config.yaml
moe_layers: [0, 1, 2, 3, 4, 5, 6, 7, 8, 9, 10, 11]
norm: "rmsnorm"
tie_embeddings: false
optimizer: "adamw"
beta2: 0.99
seq_len: 2048
train_tokens: 223000000
Below are experts of layer 7 (counted from 0) of a mixture-of-experts language model. Rows are named router (the router's row for the expert) and show model dimensions 0-255. Each number is 500 + 50 x the weight over its row's rms, rounded and kept within 0 to 999. Numbers have three digits each.
After each expert's rows: "comes after" lists some tokens at least twice as common just before its tokens as in all text. This comes from a sample of Wikipedia text that the model never trained on. Tokens count by the router's weight.

# expert 20
router:509475440424436464477549424396546584477519513521429503504493502452501593493554543429502429459485526452421523632604539501556548467470429619528532482512493536442421450531576499509467552525555499489502524450500553475555516508452542420483513450463432485465526536514443529526579446491574543471531462530577420404426498505555447541450479398507468612574496513507435477497448476471515499418526443426542533533543488535471500490468527510492459420600450552551443416532378533476537459499457405469562541560543490576469487481495562508444463460459504563496516474436580607388386489465484613484523470442587517488429458496475517492538592560547466525561506429602578487586536536539576468466494477497497536526531543470475485469521493516513378460455479421489528522459555555443501432519466557
comes after: " the", " The", "The", " This", " this", " first"

# expert 9
router:508502473442524488471443560520544525489468484584473511538572507479542560424460407480438450446506538450507383530515511418458498564421496594494550482533461458613516480507557445487494553503509521427552474557574529395545440438603551516500611498540611421559501504532506463492460423500459513572514452547549416583499398450502491560530556494487602482553538516490541558442485377569542555435507510442522471481578549501492521635457500516472541506507496539530523537535410549364511527408486548486442483458589577437440487482479498452532424461443556435582421516479521474551469441469563486542534532481427422505382541487544566580396496457415458519508496495542538525478492503427525545475476426440545447484561580540530504525513547484545470466483456508424459514486492464418540430524476497
comes after: " a", " an", " is", " as", " with", " and"

# expert 4
router:522517477556455551507530408450546501503466561442379405582459584447595609500479497515584432544482545505527568594585566601550499513561489485429477490571398451470530533552404475461493468461528533513507511528532545509418485473474544508537562446521432512512499529499466492559502386555555558478451412457490499519431507513485426521501517384464405547458446524517461431522445451466541458504546446521469538614442452464416474420475522520466501453528457466586514459549547538505551497543558572505471474488562459595487538452529521570459477423524415503584497571591441568504466494530506598488469504493470486476444473463450516490575512551483499565506519507606504399594522480519432511543488532566495508474608469578457450561497431598547428523413484576494519586470465453537513529550544533
comes after: ".", ",", "The", "K", "=", "\n "

# expert 5
router:495502530503506468509593481536523546555500477480508546541503564522516493494430544464526443563539550545466531601512582454444440420484519544441475427521596496551489475504533475526469526555569546584568472417518541412464402481461545428423479481412533521426443529490488627514554489572464600376549517470525523435461458542572444512485353539437466449507456446518535354444416480511580483529467543463466503544564492468494567421423395546465423477547499577614557502432500552443515471532490562460479567468577492535456457485542515554452545474450495529494542472504474555557502465434509571446478545492575518566539448445498541460471542605523441543537481516475585444446555459519449514501411582550499567492477518477451539499560523508523406482486475475402555544538426505525460478584554462
comes after: " the", " his", " with", " The", " their", " her"

# expert 29
router:454474542523549555503531558587561527519462403529552450426538516467526476475439419467493541546475513591449517489481596445565494439472517530415515469533457433513424479415561521376522544453435510589480549488472427475526617466473425486457492604498502446512514496410548487507432555538492485479488561511557473539477551455519519482426571527490528419542543371525517548542492428512577523485519489436610474520445466559492453497561452481468542475443427588543585405411520514391484586522471546520562572447502419517484431467522551447465414584553424484418485519430448453476390508471541577526479555559509521448486472497583520426468574495404546466452590524440522519493520518502525580505443485513434525534541504459442592448600519466484483534505460408471453447480481475543490549538541489
comes after: "-", "\n", " was", " were", " 1", " is"

# expert 31
router:469483444562514509473552466528520408515439521463469470573504456610439533544453509489536573441523550419480479522487523525576491535436558462419525499443486484553427524496509415443448454391497600396523445552485548466452521529521496557500483434529480479594517444592584437455559414528576404415495455561466501581522468431529573523558468461479542425523508439469530555556485551486544523479525491495545428478484501558427579463479442605515448460501516413485524533472457537575456465460434536456448574478543610528592496579471555434518371514455485524453499605460581465468430495473501496541437505458461554413559548532508465454436502465529446546539446541510464574496481404483516473580570437450474486518472481510556512494570576449483484464532456572474533441479517526534668431490480540
comes after: " (", "|", "–", " in", ",", "-"

# expert 28
router:550520463547494538519499519509458455521556501573455453500455616519504512504450600394453467469493543574490522488443511519550459537490475484440523513489453472529396453495518507511428512553491466437444425551462445537564478615528542524512494439510521546553441512572461425462498501600558539463587575401484433557406524434513625561576535554570408550567447541543507488455498595503451574592454518551489427493406463467417411508454407497578545481527518485492421495552443483520528537520478561542535432533434486488577564509572577403527444539456459471483527485485572520452503491533533528600606457461511558442528480448496488587599456527589452416484554515472591543451457541524526481475495457594479559541500427560447490474479527453498426454477526521511564474568492553551421452468472539
comes after: "\n", ".", "==", " =", " ==", ")"

# expert 1
router:459480595427539493540423525476575471539542420549518526536489529596549569440507552526554473516476468508512507547448488539509435451582455531423519346534456442453505424434438510443468520582558423567576429514475538519445534421543477533511448481495560489525557429450502515417365432540542570525573501467538554417444525449548548533476422447477574500510502445614554524435545450474504439549611567483506447488474434545526517507590483455513463497428477548468601484505477498499461609452493541426473515463479535514563479486523556572462443518457468438448496452594464461572467422460540497524439544586510517526507568512500570481418444533412480456411588477485570478501551498456454490507497495477478461502440491562465483532523447473470512516590427521436509500472376433429466602518474444
comes after: " of", " the", " in", " to", " from", " his"

# expert 11
router:456570506516472529444417539531454549379546425555470484436513567513584527539481431451460481487564457374536552397503508467470488511586534460494425496486573509560484449546426530577488547447456438589431464451491411463401495432488533534453525558467553553533459509495460495449510525439542519496454545501453497524495562442464372490425490582445600582505557490513479459506456538523465440493533484592594524444543569538436510592437524501512510548502459555454467550491399456499491565470530550541501440537429470476416458460456523461515576504557496461362466550462519454408566563458507498463525528526543472566476415458494551501446612536586470434500477455412610417573489589531454471483445522529601523446479540512559480526484477562503503565533482509486491546464562532445428469467550484
comes after: "\n", " |", " No", "|", " 2", " 1"

# expert 24
router:445592379528521541497572509507558491496425477426571524415458551461567466517561450353573443502502474469530445489496415515553483536592424488471553495614498524433494556511601569544508532521473585537504472437445443389445438451502502419498443476487532469531537466573555510474502515479433474465536470571513479422563558444431492606572608456516574460477527471500575495559427509506566472565490410505444604520542467459446491426465502532569484582455471516494507412509561568545506427448482574482501586470497543504580622414467470505428535479546522415504448464499487475449467503575508406520432498480571510425438462461519473543501512466506493585513502507499478585422445458496482463533478494526456486553506452553508498521542542496573514552486496454491586526508524504418517610456495599
comes after: " |", ";", "|", ")", "–", " /"

# expert 23
router:599467449547408523610421452554494444479497512532538420427520550431634482471571467454555463448514448535542518533495514517562479541542503389476463462599389512376572560531508529483604458410471446563575579517515512506489454557434535435441517386432489530513444550616434558413549573505497522481386501520563520482578429484420512574538534492449432437472410504467554501536475537494551486520496460526571563422393567420490459511561547582398434492505525468476498432515533498533455450478537460567497481532504471509455574501474489483518552467471536553453544509531497537459557510618462559440483442455523554470498484531534441462523597483456424479523537515523538516498486538523547489473527456460468536491530432484441451536571430590477516505511521471453432547549436526437469477554493466
comes after: ",", " It", " He", " 0", " he", ")"

# expert 13
router:424497445468459451503400500519537566506512558544508559582564446424436512568530490529445483507521456490526490491545495549467508476575523565553559510547516545493415486545448461588501593452564557515548460393519492549442507471452483544404570433514520563485471553478582480535474448590515524445514524541436562518572507441567452439476559549538552427474524552500569572539430482510513533593552554529495424587508508482530525527493543550507533496522544385511515631505574516629460449574500413485496421430389523491545466524510436593568563490468513580536522566483448594426489485477441521507513434502529570509558493551600422571467450501474498466506536454505443549533467482573468515453526525485435490542507526415540521459519478535473459457497532584664470530486464564530597555460439575
comes after: ".", ",", ":", " \"", " (", " that"

# expert 16
router:514444461414555585540541423506535515466475566508465530500486598539446491438495491566423475582436521552542466605469447550490481467497459491437495420518512544557587524435475564521466590536485456462427510571476511470500435495494494515530499583530468517422477539487520518608401559414515552507460509438440554551466496526543570506568405553494573468556513475543544531431487520516492576526527536516421534537565424502443596575508523473479444533495440490489472456423538453456446495520531535455500439474497514484527479493541542556496422475483521412456437377581542565449462467454591472561433552559633529457488461466485488465548455596519446503461370516410561442423443575498471496497499529456564500471501434483500486466611505439519434449498479497484541501402486377509583534625443470
comes after: " of", " to", " for", " on", " with", " in"

# expert 18
router:428522487432535473463530595565558545466485493560481503524523497456524446512457530485502573445397554522570502453507493503448445459479504545558420482555440497531456458563485577556461497525503466556457527500560487470579444457556477597463527548486480497404419523525474551443467602448499435485581428484448524621501606541503480481455430531540563510492497513383435526457495466550407424497448479538488532484613506498577395543476490533573516505560445454515500515444484545445572559530522569394478517513493483509550366472473527512476578480465543444486509473467450544503494498457420416537493554442579558525463427502503464492450605515407431454549431512392542449488457502488462457543532559517460547465498556519414512490467549382516493615504427424463413566484555491534454551547613538
comes after: " |", ";", ":", "/", " received", "("

# expert 17
router:496474565507452558574495546523547423524466538561567417552523534476489462449524581632533565536446566447556498407466441524481520564567594411568548455497487523503549486485454501466572432434485485522467439474466493449589490530554584520550503533470473399469481448528519526483495566433487503541581454519535410527569488549460533452544504489506543497481444506562479525452616562409433429554471513477490480530477451518486557351527553485526541401423507468536472550478457429494436485476509539517482570506508419475462542622428462499510524492448583418490489412576568482502547525500393494508420521554517542494538454442531525438454493441459530463422569509561530526539476535482555489509411523488544466506456447454461487489395476456419549441561556566521557444466486352433439582524479439
comes after: " in", " of", " the", " at", " to", " from"